Weights of a small mixture-of-experts language model, trained from scratch on English Wikipedia.
Experts: 288 SwiGLU neurons an expert, 1 pick a token.
Training: a variant of Muon for the experts, 327M tokens, 5191 steps.
Below are experts of layer 6 (counted from 0) of a mixture-of-experts language model. Rows are named router (the router's row for the expert), gate (a neuron's input weights, with its number), up (a neuron's input weights, with its number), down (a neuron's output weights, with its number) and show model dimensions 128-191. Each number is 50 + 10 x the weight over its row's rms, rounded and kept within 0 to 99.
Before each expert's rows: a language model's description of what the expert responds to. This comes from a sample of Wikipedia text that the model never trained on.

# expert 3
What it handles: Mid-name word pieces. Word pieces inside names and foreign words, often right after a capital initial, such as M-end-es, M-ad-onna, Hung-ary.
router:28 53 51 57 44 62 36 61 44 56 58 32 44 64 56 71 47 71 51 46 34 55 58 44 45 61 38 47 47 57 45 41 45 50 58 34 49 60 51 52 62 31 58 52 57 49 58 49 63 49 39 46 59 53 62 53 40 53 50 36 46 30 45 49
gate8:41 46 43 64 47 59 48 47 45 53 47 39 58 50 50 69 61 41 54 51 57 43 57 62 39 53 51 55 44 41 56 51 41 41 64 38 45 60 49 62 66 26 54 49 38 42 50 49 35 46 54 46 52 35 49 44 43 35 51 39 32 47 47 51
up8:44 46 58 61 50 33 22 57 42 67 41 43 51 63 52 55 54 55 64 63 58 45 63 52 37 51 45 52 40 41 71 62 52 38 53 37 39 53 36 66 51 52 52 64 47 66 34 36 60 54 42 34 58 53 55 50 47 55 62 78 45 39 52 47
down8:56 59 39 55 49 45 26 48 58 56 45 34 51 47 48 50 60 47 61 51 43 58 49 32 46 37 61 56 43 43 41 51 62 39 46 55 46 46 36 56 48 61 61 61 52 53 28 57 53 47 48 47 43 57 63 33 62 62 55 62 42 35 46 60
gate9:46 57 48 62 49 55 59 55 58 41 69 49 68 37 51 46 60 60 63 52 44 62 41 47 52 47 52 65 54 52 47 51 37 54 52 45 67 22 50 52 43 38 45 47 52 42 44 56 32 51 50 53 45 55 38 47 60 67 41 37 53 54 51 34
up9:58 46 67 53 36 37 44 56 48 41 44 59 63 62 52 51 54 50 55 45 58 50 64 47 52 66 55 47 47 63 48 47 42 44 54 66 26 43 46 65 51 47 39 47 45 44 56 45 52 45 48 60 47 67 48 27 62 67 73 47 54 53 68 50
down9:66 53 54 42 36 57 46 48 58 45 34 52 51 63 64 56 37 47 59 37 61 63 51 40 37 53 41 42 47 39 62 57 48 60 50 66 58 43 51 54 68 39 48 53 69 41 42 33 72 43 46 45 25 54 52 68 46 44 39 47 67 33 43 59
gate10:39 58 39 53 43 64 40 48 42 65 45 54 70 64 50 57 44 33 68 45 33 50 45 45 50 64 39 47 37 34 63 64 48 52 60 58 45 47 64 51 65 39 47 58 53 66 48 44 46 52 45 58 58 51 47 43 34 71 56 45 48 34 30 51
up10:36 45 39 46 53 36 53 46 68 48 52 39 37 49 56 50 60 45 48 73 64 43 65 52 39 56 65 42 59 30 49 57 60 53 44 63 52 58 51 47 40 67 49 32 51 50 69 61 52 59 45 39 51 52 48 50 53 51 44 70 65 31 44 37
down10:29 35 60 54 56 50 61 57 46 51 60 49 57 56 37 64 42 56 60 51 39 46 44 43 52 68 43 49 34 53 61 27 47 50 41 33 41 43 36 49 44 49 48 45 47 33 61 47 65 38 49 47 63 41 48 31 51 41 58 26 48 55 48 52
gate11:57 51 38 57 60 48 40 46 60 55 53 39 25 58 39 52 44 56 61 43 48 41 37 43 47 65 47 58 49 50 52 43 46 47 53 49 61 38 46 52 30 53 38 35 30 47 60 27 67 69 57 61 35 41 56 35 35 51 53 46 59 50 56 42
up11:58 61 59 50 51 44 59 55 39 59 45 57 56 63 57 64 34 36 39 60 63 57 47 50 63 42 59 47 60 62 41 42 36 49 56 62 69 57 57 58 42 46 47 42 54 46 75 49 61 57 50 56 53 48 37 26 46 51 54 62 61 63 50 36
down11:47 53 52 41 39 56 38 63 32 47 56 31 49 50 21 55 58 50 45 38 38 50 38 48 36 63 35 56 40 48 40 46 59 58 37 43 59 59 43 62 54 48 54 63 53 55 32 72 37 61 46 46 41 51 39 66 47 51 40 60 53 56 54 66
gate12:46 50 48 48 51 70 66 41 32 66 60 49 32 52 55 58 52 63 59 51 58 71 62 59 40 58 51 54 45 62 50 55 68 37 64 52 51 44 39 59 41 50 65 55 13 51 70 53 55 53 51 38 61 53 38 61 53 60 64 70 42 26 38 48
up12:53 38 63 44 44 35 41 56 47 49 62 52 60 41 57 38 52 45 46 53 43 64 38 46 51 53 58 49 51 47 50 50 42 57 56 44 30 41 42 39 31 60 42 54 56 58 52 54 62 51 30 48 53 64 42 60 39 50 37 55 54 29 55 43
down12:42 45 67 51 37 65 59 63 67 64 50 63 51 45 51 41 61 74 54 43 34 35 59 47 37 50 48 53 46 56 46 64 45 52 63 58 55 61 50 44 41 49 32 53 34 56 41 43 42 47 57 62 37 37 41 69 55 57 38 58 31 34 67 55
gate13:52 80 52 56 61 64 49 54 53 49 63 64 48 45 50 69 56 50 56 56 45 56 34 37 67 57 61 49 36 61 59 43 64 32 46 42 62 52 67 45 46 64 30 57 51 54 28 57 50 43 64 53 48 48 56 57 68 58 55 39 61 35 46 61
up13:59 40 43 37 55 61 42 28 46 36 47 51 52 61 59 51 41 51 66 52 44 53 52 41 64 72 48 39 53 59 73 31 47 49 55 52 44 68 64 64 60 45 61 40 39 51 53 63 51 49 69 46 56 59 34 48 61 47 57 48 51 44 53 65
down13:57 44 47 38 46 53 43 26 54 58 48 42 36 48 57 54 53 49 38 53 49 55 50 24 41 44 54 49 68 56 44 43 55 55 47 24 48 57 50 39 49 40 55 37 47 54 46 45 45 58 39 50 58 67 68 41 55 47 30 26 58 38 49 56
gate14:55 47 40 53 53 53 65 47 59 60 37 47 41 70 65 54 43 37 51 48 53 38 35 58 59 49 51 47 46 53 63 44 46 49 50 60 44 30 51 57 57 44 38 28 55 46 55 45 60 46 54 60 64 61 43 51 54 54 44 46 49 53 53 60
up14:40 43 66 61 43 32 58 43 62 51 40 56 46 44 63 45 53 40 41 43 38 48 71 49 57 59 32 62 50 69 36 54 49 56 52 53 52 43 58 56 48 43 48 22 56 47 49 58 61 59 41 56 45 49 51 38 60 57 40 65 61 50 41 45
down14:65 57 40 54 64 58 39 59 54 52 45 63 53 51 52 30 41 32 47 62 62 37 55 51 44 57 39 51 55 52 52 55 29 53 63 70 54 46 52 48 44 68 35 50 60 57 43 41 51 55 54 48 64 51 48 39 52 60 49 49 36 55 57 46
gate15:43 53 48 51 53 52 39 63 61 51 48 52 47 57 60 61 41 58 58 69 71 54 60 42 57 62 54 38 60 55 54 43 53 50 46 59 52 47 46 46 59 42 49 56 40 54 40 53 71 60 58 51 55 50 58 53 48 63 47 50 43 43 57 45
up15:46 40 47 46 50 44 31 52 66 41 62 70 61 53 59 45 48 51 46 69 67 55 52 43 50 58 28 48 39 41 63 51 52 44 50 57 41 51 51 52 50 67 46 63 54 50 47 59 61 42 36 55 44 71 35 54 52 48 67 46 46 44 47 57
down15:51 43 43 60 41 47 55 48 46 42 56 51 77 47 54 40 56 37 45 43 67 54 69 63 51 47 58 44 47 52 47 50 32 40 46 44 58 57 43 56 74 58 36 67 43 48 59 45 61 38 58 44 48 43 51 76 46 62 33 56 50 47 58 39
gate16:32 53 52 64 53 61 48 45 59 50 43 61 57 41 45 42 38 33 56 37 41 57 42 42 42 48 50 55 52 59 44 62 45 55 41 49 28 41 43 56 36 48 47 51 66 51 61 39 52 48 60 52 39 67 52 47 54 26 53 36 60 55 38 36
up16:55 53 47 47 63 53 51 35 67 48 60 65 42 43 51 70 66 52 40 61 51 48 49 43 47 47 45 77 50 48 41 46 53 46 57 54 34 52 46 69 53 58 48 52 64 59 42 54 56 49 46 44 50 67 38 47 57 53 67 47 51 27 59 53
down16:48 48 44 44 64 38 33 49 34 54 44 54 46 61 55 43 46 47 51 41 60 50 43 46 39 63 54 24 43 58 32 67 68 53 36 40 55 36 34 43 50 56 55 54 60 47 57 24 58 43 47 53 51 42 61 68 52 69 56 53 44 39 52 70
gate17:50 23 73 40 25 47 48 56 49 32 50 31 52 79 40 27 67 37 55 46 45 48 36 40 40 54 33 55 47 36 48 54 50 44 45 35 30 62 44 55 45 49 51 51 54 46 56 53 52 26 46 55 47 53 43 45 43 67 52 49 51 63 61 50
up17:54 45 53 56 44 71 38 40 57 48 48 44 40 45 44 47 50 71 40 31 38 41 48 54 45 58 73 45 42 54 57 41 40 42 43 43 31 52 46 62 40 61 58 45 54 54 40 50 38 53 64 53 62 50 53 62 58 51 49 60 41 42 46 51
down17:55 62 51 70 40 57 42 66 49 55 58 33 45 48 49 41 43 38 59 59 74 62 37 56 61 52 47 45 71 73 38 49 66 42 29 52 60 46 45 34 34 73 28 42 50 47 44 61 48 46 59 49 48 46 32 49 41 50 44 21 36 61 45 68
gate18:61 35 47 60 46 42 55 47 58 53 57 47 46 56 71 62 69 70 44 39 52 48 63 61 38 52 45 51 50 50 43 55 43 46 44 37 49 37 72 67 75 57 43 47 48 43 36 59 47 69 23 43 53 36 56 35 36 61 56 55 53 58 46 63
up18:40 66 64 49 63 41 53 65 39 65 61 51 63 59 34 62 63 52 43 51 58 48 53 39 31 38 55 48 59 63 45 57 71 48 69 52 59 52 54 49 41 48 61 63 56 33 57 47 55 39 48 52 60 55 47 61 49 47 43 47 52 40 32 61
down18:45 64 60 49 37 49 39 67 50 38 29 47 39 48 31 41 48 32 56 51 31 37 52 34 46 60 39 50 28 50 45 57 62 58 57 53 54 54 44 41 64 38 39 56 38 51 40 62 63 54 54 51 38 24 68 53 47 43 40 47 57 53 55 57

# expert 10
What it handles: Institutional noun endings. Noun suffixes and words for government, education and organizations, such as ment, ation, ure in Agriculture, government, University.
router:47 39 38 36 45 51 40 28 69 54 37 57 56 50 49 42 48 51 51 46 47 50 66 52 59 56 67 27 48 67 62 57 39 54 54 39 38 58 67 51 39 35 53 50 46 48 54 46 62 55 44 12 70 57 46 52 79 48 68 44 45 57 59 50
gate1:50 44 46 50 65 54 44 58 55 66 60 52 64 62 58 67 70 51 85 62 53 44 50 62 54 55 41 36 48 54 61 46 56 57 46 40 40 58 46 60 49 45 63 43 38 40 43 52 48 75 36 38 54 69 49 47 55 92 47 62 50 49 60 18
up1:48 57 48 61 32 46 55 40 33 52 40 62 41 39 35 58 43 49 37 33 43 62 46 48 42 40 59 64 58 49 40 64 41 36 38 61 68 45 60 46 39 58 59 58 52 59 51 49 56 33 66 44 52 47 34 55 47 26 48 44 51 42 42 69
down1:58 41 36 37 50 47 61 53 53 51 38 70 49 58 39 62 52 39 62 45 38 42 45 34 59 53 43 47 68 41 58 37 37 63 51 36 66 47 38 58 52 38 51 54 41 24 44 30 51 45 26 31 42 64 43 53 49 29 57 40 66 45 47 35
gate2:35 45 34 46 52 57 41 49 39 51 61 42 69 43 53 50 67 40 52 46 52 43 49 58 47 39 48 43 61 60 51 62 52 40 52 52 35 82 58 53 36 49 50 41 66 47 39 60 61 55 50 43 55 29 70 51 52 44 51 44 60 67 41 39
up2:72 53 44 61 56 47 51 51 68 39 39 50 49 48 56 55 35 55 50 55 50 60 33 47 45 60 49 55 55 43 36 57 40 43 57 52 57 30 28 50 59 42 37 42 39 51 51 62 44 57 64 60 56 61 29 48 53 47 50 45 44 47 53 53
down2:31 43 54 24 55 41 51 54 66 55 50 41 62 36 45 32 54 43 62 64 50 56 61 52 51 58 56 27 48 65 69 48 47 62 62 47 45 63 46 63 49 47 46 55 50 54 58 52 57 50 47 43 18 49 61 34 42 54 44 43 51 55 40 48
gate3:48 68 47 54 81 72 59 60 26 37 37 39 49 55 58 44 49 61 44 70 47 57 54 31 38 53 48 42 46 47 59 44 37 52 49 43 46 62 46 53 39 58 53 32 58 39 56 50 65 43 52 40 52 57 44 73 61 52 59 50 42 39 52 44
up3:52 35 48 40 50 66 42 66 51 53 41 60 69 35 52 43 88 64 43 40 50 72 42 54 44 58 71 52 48 60 50 44 43 73 62 50 54 58 37 59 48 50 52 50 40 32 47 34 27 56 60 38 51 44 51 59 54 43 46 61 60 41 51 68
down3:46 67 58 55 71 58 63 48 48 51 57 32 53 46 62 52 34 51 50 47 57 33 74 53 37 68 36 59 56 44 45 44 47 46 44 64 63 55 69 63 53 60 59 45 57 54 44 59 60 33 23 50 56 47 55 41 70 64 71 50 23 57 45 50
gate4:41 36 30 33 46 51 29 38 38 51 33 35 57 46 71 64 44 57 45 42 44 54 47 50 52 47 41 51 56 58 49 58 38 40 54 43 39 55 64 43 71 55 32 59 47 34 43 48 43 45 45 55 58 53 37 57 60 29 50 47 43 43 65 68
up4:51 52 65 55 31 39 61 68 47 45 58 68 49 60 39 44 54 47 54 60 56 48 42 47 46 65 53 54 48 48 63 48 48 44 44 65 49 35 30 49 56 40 58 29 57 62 62 43 53 67 41 61 42 45 53 50 51 57 36 58 39 52 32 40
down4:55 50 45 41 46 69 45 44 55 47 47 52 47 33 81 44 50 56 35 45 58 48 39 45 59 59 51 52 59 76 50 66 62 49 62 46 42 57 59 33 51 45 40 60 45 44 53 65 46 28 80 42 38 59 54 47 56 27 63 53 42 62 48 57
gate5:39 41 46 57 59 47 66 67 55 53 62 21 60 51 50 41 51 46 53 53 42 47 50 42 42 45 52 49 45 61 60 39 52 43 42 52 46 34 38 41 43 41 58 56 64 17 65 50 56 47 47 50 63 55 47 46 46 63 41 44 49 59 31 48
up5:49 57 52 43 48 61 38 32 51 33 49 66 31 40 55 55 48 55 46 34 65 61 66 25 48 54 44 46 57 52 54 59 41 40 42 41 56 64 65 56 55 57 41 42 42 70 40 49 48 60 54 62 38 49 59 68 48 29 63 59 38 47 55 45
down5:50 37 32 42 41 38 50 51 45 70 50 47 38 46 42 21 48 43 60 61 38 32 53 46 43 71 66 42 61 53 59 30 54 44 66 40 39 41 43 46 41 54 41 59 40 40 50 51 55 53 42 40 54 59 50 33 53 57 46 48 59 47 47 45
gate6:50 57 36 51 70 53 41 49 48 36 51 62 56 59 44 43 60 52 63 39 52 65 47 36 49 39 57 40 60 50 32 46 48 49 53 53 51 70 58 56 51 44 74 48 52 53 52 32 53 51 62 64 30 34 39 68 39 54 55 50 52 35 70 48
up6:54 68 27 53 61 62 61 38 53 37 50 54 55 56 30 46 58 56 50 44 71 51 60 49 46 48 57 47 69 49 47 41 52 41 44 33 58 60 44 67 42 35 45 34 55 43 61 31 54 43 50 57 35 46 43 73 44 53 55 42 50 28 68 33
down6:64 67 45 40 59 58 56 38 47 58 53 50 49 58 66 41 48 53 50 71 47 36 46 55 40 61 44 64 77 59 52 35 56 42 58 44 42 31 44 59 53 55 32 40 64 42 68 47 43 37 41 50 46 45 60 40 51 56 36 46 44 57 34 44
gate7:40 70 37 43 55 53 46 42 48 26 46 65 39 55 54 71 63 64 38 58 39 39 54 41 38 73 62 41 50 53 69 44 39 46 41 40 45 47 62 55 50 44 51 27 47 36 53 55 42 52 53 37 60 72 46 38 68 69 51 41 53 38 60 40
up7:42 66 53 46 50 54 39 40 49 33 41 51 51 43 60 61 43 48 28 45 40 50 58 45 60 68 65 53 59 55 54 43 49 49 49 43 46 43 61 40 41 37 59 29 43 49 51 51 51 56 57 40 61 51 54 49 58 63 51 37 39 41 52 36
down7:58 51 51 61 48 55 43 57 54 91 48 33 67 49 52 49 64 49 56 57 46 62 29 54 56 20 48 59 43 41 56 50 57 54 45 48 49 47 44 47 45 40 28 58 45 38 53 50 77 52 48 37 43 61 45 50 46 31 39 64 64 51 57 62
gate8:47 51 62 60 44 59 57 52 46 39 35 54 49 53 55 47 43 76 58 39 53 54 64 30 61 48 48 58 47 49 51 41 49 46 68 43 38 45 58 55 53 42 46 47 50 29 32 46 53 61 39 45 62 49 57 57 51 53 42 35 49 46 69 39
up8:54 48 61 56 40 44 55 41 43 45 48 49 51 54 41 41 41 74 56 35 43 44 51 30 47 46 56 46 49 48 49 44 53 48 62 39 64 40 49 44 46 39 52 56 50 46 36 33 62 60 46 48 47 55 62 58 58 43 50 36 62 62 58 45
down8:59 62 32 41 52 42 40 57 53 34 58 54 40 60 65 70 68 26 45 48 52 35 53 37 42 43 47 41 57 49 63 62 38 56 58 51 43 54 39 48 50 49 60 46 59 67 42 46 46 48 65 35 44 48 50 62 47 56 58 61 49 34 44 63
gate9:32 50 53 48 39 66 42 70 51 74 62 57 39 44 40 41 54 40 63 43 59 47 41 54 67 61 34 55 64 43 42 54 37 61 47 50 38 48 40 38 49 43 53 51 45 59 45 55 43 36 52 42 59 60 55 56 66 43 73 47 58 55 38 60
up9:62 37 48 31 62 69 51 53 41 42 30 50 37 45 43 53 49 61 29 55 65 23 35 54 33 53 69 56 61 39 35 35 57 49 54 63 40 48 36 50 49 62 50 50 51 60 68 42 49 55 72 66 47 39 41 37 58 51 47 64 50 39 51 36
down9:50 61 50 52 53 38 55 30 46 58 40 45 50 62 46 58 62 35 43 67 36 57 35 62 60 48 57 52 47 56 66 65 34 56 50 57 34 51 49 62 41 66 57 38 54 38 45 52 60 61 50 36 48 53 42 35 49 52 50 41 51 47 23 64
gate10:47 53 63 42 48 64 52 40 60 64 40 68 41 65 57 45 66 23 48 59 53 35 53 48 53 45 57 38 57 49 68 74 52 53 47 39 56 54 48 41 54 57 62 56 43 54 46 34 53 57 39 36 65 42 55 55 55 55 36 62 58 51 43 41
up10:56 57 64 42 72 49 27 47 56 53 42 41 57 35 36 56 43 33 45 41 44 54 57 56 46 44 51 76 54 60 56 55 58 60 61 50 38 43 52 42 41 65 58 69 52 32 59 59 49 62 52 51 60 60 58 54 50 55 49 50 55 40 65 57
down10:49 50 30 54 27 54 57 54 39 47 58 53 39 61 62 29 48 41 43 47 34 45 46 38 50 54 34 27 38 57 45 34 40 24 57 65 44 64 44 51 63 40 49 63 46 76 40 49 42 39 47 52 35 44 32 65 48 51 39 30 32 49 48 41
gate11:52 31 58 51 51 52 41 54 50 53 53 60 23 63 55 47 53 69 53 41 48 47 53 34 43 44 61 56 43 48 60 55 44 39 54 62 47 51 55 42 48 48 70 61 65 48 39 51 64 64 47 44 47 56 45 45 32 25 50 70 28 44 45 39
up11:46 59 54 40 60 44 51 53 55 39 61 49 48 53 55 67 48 38 61 49 47 47 52 55 34 59 17 50 38 47 53 58 47 54 37 54 56 39 60 47 50 37 20 43 38 49 58 49 35 42 48 46 45 47 48 58 62 68 47 33 54 62 60 63
down11:60 47 69 39 63 33 53 59 42 45 57 55 47 63 39 41 65 66 44 50 37 50 42 65 43 51 30 48 54 51 34 64 45 44 44 50 46 57 52 37 42 77 38 43 64 40 41 43 59 59 60 54 78 50 41 42 49 33 38 49 50 34 65 64

# expert 7
What it handles: Scientific and foreign terms. Pieces of biological, chemical and technical terms, often in species lists and biology text, plus degree signs, underscores and French La, Les, Mont.
router:56 63 65 43 59 56 66 69 47 59 45 42 53 51 50 63 49 60 35 35 48 68 57 44 42 47 49 51 58 56 43 65 50 64 84 46 33 39 45 42 57 49 32 48 57 57 51 36 61 58 25 45 59 51 49 64 53 24 49 48 44 54 32 29
gate1:50 46 43 47 58 55 29 48 38 79 41 49 42 48 39 52 48 61 43 52 62 50 68 52 44 40 32 50 52 51 62 46 40 65 54 38 45 44 61 47 44 39 47 43 65 50 66 61 69 46 37 69 52 59 51 51 45 45 70 41 48 50 39 50
up1:38 41 49 52 41 54 50 47 52 59 50 56 42 62 31 42 63 57 54 34 51 28 52 60 59 48 49 31 45 66 51 38 40 50 57 49 57 50 66 49 53 65 59 40 48 50 24 58 41 46 55 46 57 35 55 53 59 45 37 51 27 53 50 44
down1:58 49 61 65 45 41 37 70 60 52 52 37 57 34 49 52 58 47 50 47 47 40 43 65 44 43 32 41 23 51 40 44 41 55 43 57 51 65 50 50 47 39 60 60 45 57 44 48 53 53 53 78 44 39 59 51 58 51 64 54 51 45 54 36
gate2:49 55 50 41 61 60 56 41 62 36 46 29 40 48 58 59 56 24 48 58 53 67 59 68 43 27 50 37 64 76 29 50 37 54 55 53 67 67 33 45 57 46 46 56 57 62 45 60 42 54 49 43 56 39 61 67 63 40 51 49 50 43 58 52
up2:48 58 47 64 51 38 50 36 38 61 54 57 54 59 51 46 44 79 54 42 36 40 40 32 52 62 58 57 45 39 81 51 69 51 48 56 32 38 43 53 48 34 47 45 46 32 49 40 50 32 38 50 49 48 66 43 42 58 49 62 40 54 54 49
down2:45 58 46 54 74 53 57 42 57 74 51 45 49 75 66 50 35 56 52 42 49 60 55 38 40 35 44 49 50 50 45 44 48 37 49 65 43 49 54 44 59 66 51 45 44 56 45 56 37 36 44 43 44 54 55 70 59 49 58 50 50 39 80 40
gate3:42 54 47 53 51 48 51 55 39 62 55 44 52 41 32 40 50 84 50 37 57 38 49 39 65 50 52 56 34 44 58 55 53 60 48 43 41 50 66 53 28 61 48 50 68 59 44 41 56 50 42 60 49 52 26 53 42 39 45 56 51 41 40 42
up3:60 51 46 60 73 41 54 61 50 55 64 37 42 55 44 41 51 71 53 47 63 34 55 49 60 44 36 56 36 47 54 56 40 41 52 47 23 40 53 60 31 65 55 55 61 51 51 37 50 49 56 58 51 52 29 71 41 59 44 53 39 40 54 48
down3:70 58 60 57 50 52 57 39 49 47 49 33 44 37 55 31 54 46 53 42 43 45 67 45 29 34 36 35 43 61 31 44 25 42 47 69 44 50 53 49 60 40 46 60 46 44 66 47 42 54 61 38 62 37 53 34 51 41 44 49 31 69 53 48
gate4:63 35 48 47 49 37 28 68 63 54 51 45 48 46 52 49 60 49 34 49 64 47 52 45 59 51 56 49 62 39 44 46 64 38 59 36 50 44 57 71 42 48 41 64 48 60 45 48 34 42 48 48 52 66 35 41 50 60 53 58 42 43 40 51
up4:53 44 60 61 41 34 59 66 47 44 49 66 48 58 56 56 72 63 51 35 33 49 46 42 49 61 52 48 54 57 52 57 79 60 66 65 41 32 63 38 51 42 51 49 48 49 37 37 41 42 53 42 45 65 29 36 64 61 62 58 63 53 45 40
down4:52 36 57 73 61 59 46 45 53 61 52 33 64 43 55 50 67 62 45 55 60 62 44 43 52 64 36 58 50 62 59 55 43 52 46 53 54 47 47 62 64 42 52 47 55 51 30 34 43 41 45 63 63 56 38 39 56 66 51 42 57 38 66 48
gate5:39 44 45 64 77 51 58 67 58 50 49 45 65 36 43 46 66 48 47 60 54 53 54 61 48 47 41 57 62 53 55 45 45 50 56 42 45 31 37 75 52 69 47 42 37 58 61 41 60 38 47 35 40 63 54 38 64 60 68 45 55 54 43 53
up5:57 51 52 35 70 62 45 70 46 52 68 53 57 56 54 56 61 59 42 65 62 47 41 47 62 58 57 56 64 44 50 38 41 49 60 55 32 36 55 69 52 63 38 44 69 51 69 56 47 52 48 46 59 49 59 58 55 46 43 47 49 57 50 62
down5:47 64 47 64 38 42 51 41 53 58 36 37 47 44 35 34 54 47 40 57 42 40 42 56 28 42 46 47 48 67 64 55 61 42 43 48 40 40 48 39 40 47 46 55 50 57 33 37 70 53 53 67 47 64 38 57 42 38 33 49 42 51 52 39
gate6:55 63 62 47 61 56 52 43 50 51 56 42 45 64 67 38 54 56 46 54 53 55 56 56 41 45 87 45 41 39 46 55 22 47 63 59 58 58 31 49 33 42 31 49 53 38 64 45 52 46 40 40 72 57 59 54 55 66 62 53 57 55 56 54
up6:43 48 41 48 41 39 50 44 58 51 48 58 49 47 34 67 56 46 65 50 47 50 44 47 74 43 40 52 39 66 49 56 49 52 38 48 41 56 64 70 54 58 65 59 52 50 38 51 40 57 59 59 42 62 43 35 53 47 56 41 48 36 46 57
down6:46 62 54 57 73 38 49 49 57 45 55 38 47 54 55 48 44 58 51 50 51 45 54 25 51 58 69 57 45 58 54 46 50 40 56 56 57 59 48 53 54 68 24 56 56 53 61 48 45 42 55 40 50 44 59 37 42 40 54 47 60 49 63 47
gate7:60 50 66 53 58 44 54 58 63 48 45 41 67 35 54 49 57 58 56 47 54 41 36 52 42 62 46 47 41 53 50 60 28 57 50 46 61 50 47 57 48 57 58 30 67 50 63 54 50 44 43 49 59 47 32 56 50 39 53 50 53 61 49 84
up7:43 67 72 44 62 30 47 36 64 41 47 35 64 39 58 50 45 49 50 55 66 44 47 58 51 67 51 53 46 52 45 61 32 48 56 41 46 55 43 69 38 76 60 41 70 60 47 52 65 34 44 50 42 41 16 50 53 52 45 45 48 54 43 72
down7:42 35 60 42 57 58 43 43 46 46 62 48 53 47 27 47 45 40 54 64 48 48 44 47 56 38 53 49 50 49 56 21 54 32 55 47 39 47 57 42 69 24 53 36 57 61 54 41 38 33 53 48 54 71 71 51 54 48 58 58 50 52 49 41
gate8:40 22 61 60 56 52 51 44 67 50 50 52 46 28 61 52 50 44 53 38 42 52 63 51 37 36 52 54 60 64 62 63 55 58 49 48 44 53 38 54 57 63 61 59 74 55 37 53 50 49 27 41 43 59 46 50 46 58 62 48 50 42 53 35
up8:60 25 57 55 48 58 43 36 67 61 46 45 43 41 56 67 60 37 36 36 62 56 51 49 36 67 64 48 40 68 60 50 44 43 47 57 45 58 51 49 45 54 55 41 65 45 32 58 53 51 44 61 54 63 42 41 38 54 55 62 48 51 56 35
down8:32 48 61 58 58 31 50 49 53 49 47 37 42 47 30 41 49 48 51 56 47 52 33 47 64 58 52 53 45 30 41 61 38 41 50 59 52 52 69 61 49 58 65 53 31 46 38 62 50 47 53 48 42 62 43 54 52 37 38 56 34 64 50 59
gate9:42 50 51 64 36 36 46 61 38 46 42 45 46 52 36 49 60 33 46 56 61 50 47 44 52 37 53 70 49 48 43 57 46 64 68 57 46 27 53 40 50 43 36 77 51 52 41 52 52 76 39 46 49 69 58 36 61 57 63 47 66 63 49 51
up9:43 54 58 58 57 48 50 41 52 39 76 57 56 53 54 50 53 61 53 40 53 56 38 54 67 55 43 45 45 55 53 64 41 43 54 53 53 48 47 61 60 54 51 54 54 32 44 42 62 44 84 64 59 42 60 50 59 62 58 59 40 57 42 55
down9:51 49 38 60 15 57 66 40 53 60 77 48 54 46 60 54 57 44 42 76 43 77 47 39 50 58 50 66 44 47 38 32 51 47 47 50 51 47 57 39 45 63 61 54 66 66 63 60 33 58 57 39 55 63 39 50 52 58 49 51 53 60 34 49
gate10:49 46 58 47 59 53 41 42 42 65 51 45 39 45 43 67 47 44 47 53 43 62 37 40 48 58 62 44 55 38 39 65 58 60 53 59 42 47 41 49 48 43 40 56 48 48 53 35 45 42 30 43 57 37 47 48 59 39 43 39 30 33 44 53
up10:47 33 60 40 53 47 53 40 43 71 56 47 62 50 53 45 32 64 49 41 50 57 52 44 63 49 68 49 47 30 48 56 46 46 51 49 47 53 47 53 58 44 41 55 48 48 58 35 67 57 36 46 51 42 47 43 43 39 54 55 48 58 38 55
down10:35 60 51 56 51 71 69 55 50 44 52 58 76 54 65 77 70 63 56 43 56 73 31 42 48 48 54 47 59 40 45 48 42 40 49 56 67 41 53 51 44 70 57 45 43 20 50 52 33 48 54 46 57 52 63 51 61 52 39 45 30 46 63 61
gate11:35 45 63 81 67 54 40 61 59 61 48 55 56 48 53 65 52 77 69 59 65 45 49 35 37 52 39 60 23 59 41 56 50 35 58 64 61 42 33 54 54 50 39 38 45 73 30 33 53 42 58 52 61 66 32 46 47 40 47 41 47 50 50 44
up11:67 53 36 45 46 58 37 33 58 46 36 52 63 54 47 32 46 48 45 48 30 53 51 65 69 61 37 45 46 51 63 54 36 56 40 42 54 55 53 51 42 45 70 71 51 50 44 70 59 45 55 49 65 69 60 57 55 46 56 29 54 47 59 58
down11:55 57 63 41 57 50 55 47 69 41 59 35 49 54 68 49 41 38 35 40 49 61 30 33 51 41 52 64 36 39 46 57 53 54 60 52 67 51 38 38 61 45 24 37 56 62 47 39 46 54 61 49 77 38 39 49 52 56 38 70 47 57 51 29